Experts of a small language model.
Experts: 96 experts in each of 19 layers, 4 picks a token.
Training: a variant of Muon for the experts, 701M tokens, 5352 steps.
Below are experts of layer 16 (counted from 0) of a mixture-of-experts language model. Rows are named router (the router's row for the expert), gate (a neuron's input weights, with its number), up (a neuron's input weights, with its number), down (a neuron's output weights, with its number) and show model dimensions 0-127. Each number is 500 + 50 x the weight over its row's rms, rounded and kept within 0 to 999. Numbers have three digits each.
After each expert's rows: a language model's description of what the expert responds to. This comes from a sample of Wikipedia text that the model never trained on.

# expert 33
router:500465401559554622497494559549494537481494579561530467500559517513458465577536446472381509524553443555478505544527560468485408498575513465493491535522512502476495437405458569446527563428583435429550512524485540487488550556558441489618539451395464456550547442482543524430552568474471551517467522500466453511444527575508472497416455470389546577470545496526416493547470463459521448543582
gate0:491553445450472566467415475512443505452479489463477459560474483473524448447591466577490484517499500439493556621496559464533545503515498514470544456518489468437434399482482459509427563501465501418547445450415533508530516513434535494534420470304566510459475435446462623458516490457559461523553475448509539497467523482580451458452441478398443412451472563497539609482485526435506469500480
up0:425496460424497555556471460333442456476424458526509442448516497497471494634417492534539496463540504439570544500396527485491512478386453513549483405482450547460456487492528571551483477562470495517487526504432388446488461489437449512477496464481565491599469557488511551410495521491597414531500488498521457445503504488455561536510532373523484564545501493502459490555509392560557443453525
down0:484582522493506513451449518540480442527461477441449483514570449573485414548444484530520437502459485537415585422430429568568590511543450534546491410418516524521529470502527547522550428433454520528514552544497471562534497564557449483439411388500383437432497571447435460495471587431472438562516541526592441463442525527560455527522438527498497520510436525525579594493586517478521497521469
gate1:507489487434543512463445544551439534585442478620603481462507528511563533486477524497498460429512464505477503465547596507571501546415553602435506494441541501469495510456510418635484482478614447540459441498499532442472506630570503516535522426524487483509559550443490443508492509491492427540591546497513529438456494586591466436535548491524594553518585543577529498470563444502474581480556
up1:473521495523579532460549468386474517485392611507547430498582542443590445482506528484418515472380512496460494459542485496461496608441482543623489505503540509531375583414499435475494396474473493563520494504566485487407531503413575566574527569543452456487519510498546538541441499541473444478498465452518473472464435589540542571544506557532499553521573458540494507568508524556513460518511
down1:542465460433494481546537512451463510457545474566469460422528491613492485504560496537467512464515478462543465455362420420499482500509512496479572655417509562502491512497567418530517500481512480481443486479454423400423419458490444503499567488526577528446597485496574481410479545523459511489506410481520451399516424532401478500432441526430428509556494514565549515516535594549493534516572
What it handles: Auxiliary and linking verbs. Verbs right after the subject in narrative prose, such as was, had, has been, became, plus the article an after a verb.

# expert 56
router:453476505543548573579517468501467545534414542475522422541546528505500445569455464528512485574529522536495545473515489478598467513617496473468437499471550486454438463477462504446545519390489489471530589511504513446482550521533476473593511442429508388513438417436481563440464678452532584585487583476487443537495511582532492486481490541467445530466466371478521541491486490427580533546559
gate1:440474538442545468515503446587448448528480448526478458484483536475577438455396599522544470498526452497537458509598464449520483501415590520504524489468508531412511504501536513534474453491515589531449497485556481550502503525569527618530457401521454463496550424471520522555424621436448481497501530500401441491532520628607385432523512498471491468456479533532559530505531423419541599463489
up1:481515501486522489490579411440361510455450538435510445522535588468577417471549525515487477476384564508399554464558497486470528571509431524571526548559497587439447498467470485437452448511441477545509478503552574507501517451476619471579436551489513455494486512584527505462540493597444571444435568507559486468454459527481547548521433537455431548462494590500543508584510501513501428499607
down1:535622462455446459591439558505549406445522484475526573465595539521490478539500500514460569483566458444550470424397427434498527405559541516470489608529521502465543533489533484525451461455550566474475466428473511423505484529525482508402513433495455514465470544507448496419578470452565487450536503482585460438468494578515476543395562526513422468503577486558564572493639539480503496465512
gate2:427459449511561490509452481451532467499486512485458475553540510514557438566575515543510529479550510452530499502564494418492444578520536538434535536431394423449468505576568488458540514524469569550551467542503539505463382462447540566524516343519486440378511489563543515618591521441629499490460520497487551579505504579504420560491560574506547468535558544525461473490503499579505552483458
up2:491520496487486475527514483474508422518475560524473540472481546614538523526603597469482478516521459624536432502529405476504495583491487558468484540463519497418370572467493532524481468402504509499457486535525503493573462536554476459460476443514445482543482486609536501568471510533496449607501548393499480455482545523514523618555433414437510407482549482535450521436557600529412479610476
down2:496488432442477510492502462514521534445518523369430437492425490443529523491575502633463486440472452482515492532606565483471437553516470534579548560462559628596482568483500522540469510523510505515584476581556574506559491420466516443416429509517502569482474470484520497480549388517540478468491495551410488457470406526518480562526451610442491489477507549523394508518481548569442518568555
What it handles: Sentence and heading ends. Full stops, line breaks, colons and == heading markers that close a sentence, list item or section title.

# expert 46
router:460542418576597547490521519512485542492468545518533394512489559424517456519442496434360454562538538465435511471467504477478450496560458430516441495529461477456430406459482498492483538444551483465554579450565514508592521538563415479479547474365476491473454512503412559472464547435469530510448507456426418491505627463551520518465490518476416495511487419571482477493535465439556473622461
gate0:511516422530568528482493479494471561456478561519502413502510527464447545510516450470401474534510566457480555630413525476538478386543546427497489506548584479441460458487508465461418471582505488466518486412467514556557533490498410458526440514364536555466478411507476550482499540499489473392515521476552411420496511535566510480540541441464417499548553404404521541477608486489476505601532
up0:423399480456494569486508505491444573486500485526584482470502394501500467536436549521443531510616554486522494454483591408524396487458441493541380383532552541468511509428547484525451554493496440463478593570504516532381440478465430505515448541511550487531488533498484470450493511523586520417524543518540505373536564504477524539553488465552456586502588502494534543516550503558506616524533
down0:530590516538560467465526547441580559525502527450352539398485461509547479529435467569497465423437529461565503529404532442477531489456499489471370504465484541488414465504543491466479421450524515541534549622478581505580468563513490436473378502469417458477478505510506573454523489469435480462540446535522426509481472559443443576420503441501500437493463470458527614496532477476589492501499
gate1:550651477518531482533461516519466492531424538517592439585482521430559453550465514523565510487541464594510454581407497576571458546445617577560440507513486450453459469484513542589528452470576491430492558461619527402506526533581496520503440362486478467478563504500532453541466561443557391499521530465482500473532513506549474473486420501494532559541553517562455522504513562475509535478535
up1:436505541521574476459503513438468519547437542514561492483578533457550400479541527570535516500389527463476466462462508412491562476470502532598498554452525478441429543535532464475529459486490551529585409435569566534473562505523651532537444520545489513483501471536509573439501529581414546502481534551480516446469508561444600490530506536441422631466469523520542587544583551582559444472511
down1:545495464444503423527504502506523481539562530547508532423511398534513509449507453587520473505529426418532556472378457493480488459526502452512506592572473526458515522543494566487489491461447466568436492454524545475544416519575383496536550444447559556449591509550527560365631517483438584498490560430487413452522467511472444491521509397463475450533555477491545407446454511430440472529480
What it handles: Space before the next word. A bare space token after a word, comma or "the" in running text, plus word-opening name pieces like Re, Ja, Ra, Ben.

# expert 24
router:494488447533527553502452507505481531490449523449551433523583559429506437607472491524507443527486516480456466560494546399451379419571555423452428560476438495552462404474491551498458467452553471546527574473449533494559544593536442444503534454486545518459431488539404496443520604469567639568459601473428467516532558536540456481520481502536469551508528427549421539548535513525545501534515
gate0:484455422580470551475569422423473481477526547437466457498481575507473444531533456620476484523652586542472491562400563426451565434497512414447557467553551480485474507465427449466410496527497481520504486502446551517506551511483409415529421456356552520480485404543522569502524499480570538538487525497470555534468549531532437405531517511450449467522533471448528545472516516494426515561523
up0:434445452530559588562460515415426508466400539529493426511475454503509462536447551549456556494593515466547614504451580402516518472449488492491390368550497476500502447433493505476508613529478427511501469535510491535449475475457449442496436494519572565634553468479539550460520487506586515461504458444565506463474547473466477524408542436391508526566462489485562478546516458518581525467478
down0:507485461493476468489497497450647535503456545474443524495431508497442465561539481400515431494472600477502464584363483523591507493522508409502484467522439485411503495464473451577523462478422582534591514440556538555545517566522425446481390445426482474517501517512544519504534516413533561547549519505525443478540393562454574525541494530474486481487524460558411524486589587479565457532576
gate1:496487469446485485487528506548475485561461530498533483512516548429558507500395537466566568456476502468549496448543528437474518508363640604510464557396564505400489495503483564644408485468553503489559494454524505444502570530522527539530456471529512549515532534533498460446488486491533385560513483490445488461545550614555357450528525530535594472526538557541490539551545498477546524582483
up1:515529508512524443439552491402526525513430579456530467453556469358590403491522571462428483436388574458454467547507461481475566445560515482542504529520530525438449489537505435526468453542470482439467537542510509508489563461458535519528458560482384468539545514525470589419521601553467470524460547512622546493478558570490616539447509583480460589520535496553523540537448487493482455579534
down1:619538537425455454525554474478525470375534530492517514547555505512470458481546606498566572467524482415588525477411419487545489516496497532536484617546530400438544510509501460542456536538533413528530490441427455440511472612469514445441589439592533620478530482547477469398535506557530517530415484451503451394511515508462466477439575475496490467521482536520546451492500546521490579499522
What it handles: Word-initial capitals. First capital letter or syllable of a name or code starting a word, often in table cells, like K in Knesset, DF, CF, New.

# expert 34
router:547511516513502533550437473592512534471446516524598549645487519493500532542522477516431492512519480480482529497517520454549412531543493432410443454520445558471408397419428543533495581417534460494594558549510438479551519498617475415532541494419581451551485507527450525416513534487442580627481529452485414475509540482456507487572532459531504477506577506528534537407440529489556519560489
gate0:489526398410517538531501442444506540462442529404498427507529570591464462469458450576516510483548499479584508567417528449553548485554556466430478428516543525457453412441520462436404514510546530561559389473478496542525517423464450438513412544401567540512457442506527563423528536502512453576479471499608530455405523490535498393475462538445463450486536451486491511479528459480473424428491
up0:503491434500569529532451544397435529491462508585517376478462471473566425551434530495465499546542599423493549541350537474468592432486459399496489457488531455461492547464507522477479633530440515488475498479465526383500457440537452486459490441419537524451538507521535541444515495487545444478519473429571486487467540465509570518463613416476444530540507431559538463463556490460605512495506
down0:440509526490525457563423439374502458471467538443531579567468584566520461501452519501494464538514572503517462388416551555535577399556495501538481511523502473393447473464475508446532489476451483547589512501433514549545445461500506409537382471474540522515495488491506510497524438438531521456555494552635466433475469595533446475540427385526473487441490496435442527553533524493589463549575
gate1:473480579505513494467471575515520455577413429551437500525561506498623498446435543586521545437541438505478391505501593447528463510468581605477516531430483521420460493484478489571539503435573560585534431438561493380528482528487491534584499417547495419461532464502445536523483512470580504477506528475426496483456508608520341464487488497572561502534546525509528496490484452486546521456471
up1:494540479533551529413483471480468490536525590467506455446582589447541431450501596457431401533382578461524504500523548429565571495565430499513531506494472429491486503434524511548566389523440503563512486498549589488501573504472566534514508480554434444531516537530530579494495536589493491449447544508516507422517456520465579517574477571443432563509474519568541586557504600486552449518608
down1:495504487556537492549512438430453421430479532515582541444530518514525463576474571492479526499489438393487477391429463431429497487633438512554504536458514502523536455428533487539472500515615445461458503508518588407479472560513539477527561519405482476555513524541515474402565502548436503480500521503562519431473476529482460565474618484491379462510447439518588469571477503430558588465566
What it handles: Dates and time spans. Month names and time words (years later, a day after), plus the period or comma closing a date or sentence in biographies.

# expert 42
router:499467425513524536530518590511445562479344574505499504465538582412503494549539456487436513573543453496492544569626569435472404526579516507473468465484453526438421466440523582496452542437561425411548504487554463461530466569553484463598567453423486418495528532506446542455535577458482574520469511451507479550471500556583484468480558502513485542401593486505475478524523463524510482542557
gate1:556462487491498539442519601570559514491460481517592444512494555488610544474448513485600452536506439496525468479469559461473427563449576523517512565445505498391490524451525491541379539371511538502528430440613485467427504503485522480568540422515427471463597484520533556541456510439555458446518482498439495506518449601573432455485500476465608489467554530524493519433535530577481574433474
up1:525507565482565530465521527405446499501448497540522452507621568460583445496545564463444494515444618444493533535494549467449547532485508487493524552592505498494504489472455526397468408490519582495578414478528518467457642446547614512572499543555503453520551549492505565487470586528471570474520510481539518474429465520462573503550535602485517577398482534636503527570528509500530505549496
down1:611538501466483500519491446533458462516589491541523475418547531602458492564461550504456508519508470435593564565434463484485418533472504541556608565469545435527443463541548465553497489545523446437454545553480465442527530512467589513515572462436507524492530458537551494420621637506476590489520446534502512362469538502488460580473507415501421457512507513542580501563550542552525568521490
gate2:517458439488638484513565533519484485426427562538525472488565501490539586571610503456498551514520470556518487503508559486548462538474564503447455459493504388447550508433516584416506499539380487472560402586526556541512426550567526534473486430496495489411551532577574563557477504418593458505485505481531529542480448539500466526509550506490454520599635499522499455531524501495498566598484
up2:524506457473474460520511469524481398475497503497408497483516474551559560474460477494517431514553432537507449393467474513495508514544485606368469526508632506430475451468514482481495472506395541484431556528536527532515500517495500479509430487584428461521497524535544558565443602476561507563564483464539489475512597404434640591460451466511427450514490448500415510452514630487509523554434
down2:473553409403551542498510575499448538394493462383485432533423455456537546456511470566526554479483459587600541436530572472465600421463497479492491486517550536533486474524497447549485497442485529469492500499462515434503557541480486541365448532552478566478491476499461472578564448486565474506489408602408456409539456486442436573470443506483518449458519512591505507506450460525565471611487
What it handles: Past-tense verbs. Past-tense verbs and -ed/-ing endings in narrative prose, like made, used, served, began, dismantled, plus particles in broke out.

# expert 47
router:455495487471540590493442514649538584526428507425585512604515554521456535586456490453390524577549464452434426466537498458549441487577483467499497476471520495413428424383445508447512448427465471468546565489491470516531436497518436478583534494418540429537440499478502470481459492479476491586487610478495452567408513515487523574505440437505540560437487521559508571456492500493536500528530
gate1:376456512524588468495453474610506499588410438536493488419461546503570453523369540584533480439520489513508496518500509490470469518410536548507442465446534471382500414477520484596466480501532568520526473456617537427503514574549530577490495425555486483446536432503489543538460496485505412463513491483436532539508484523550364450581518515457575626507497505540454500550447505468501491494476
up1:478555471465561440436506516416504507505452575439489483453606616455515359440488623539477499495434578505501521513510456462509526509526441473564541580548463509463468412486510485420516442509475567564573434432495443487462606507491514489477452463562522468509515526533476506472548577553438541476543540529559460511481501560445600538492531588468436542441573543482565536556484536543553430522606
down1:527459511512577456533476480458547546426484534406476521409502471524507453490475533451519586442475529394592557451395453451489469492498543477488556564579542522474453449528563474495502510456469510541518457399484591516522502509438535508480446457497563578514574498562505423367571545546494570528537557457559523427461551531469466482443491412500419447474516545596500370514582441518533560523486
gate2:454525424422578540443550533476529518527489557482517464539440559521624540495596513452405519503498453545506486503560486478555503560402549567480457460450408437486451538492488554467550560515398476452564446560518525556465456509478501477474543458469511483493464471527587528530614473439553452605484518546558483586368505509435458500456494505455516544628580554497418461483516503570513510442483
up2:432570430524507448552487508408483439530470531497486521478443543530486524489487527479433436557515446522533513499576445434480548596467406515382483493473584505417495508519496476551508458475486514385513535548504520393525452524479552533479478489510463460602488453571524490588457511464483422544463558430555485551545519495443524588505429393467450474552467463529400478500505594510501537635384
down2:468488418455569518612502480480485571392464512420423427441479381471592579488599455549464504512517507540609518497484526582518505491483513549350598472563532514482527441433540474471467424424440547486503449561500523469539443492500499551511556530504519498489568462481406481510407508511600459539462467523452522500476521386470445555475456502453456458487501580491468520501518519496465457552569
What it handles: Sentence-final periods. Periods ending sentences and list items, plus dots in decimals, URLs and abbreviations, and symbols like ), _{ and /.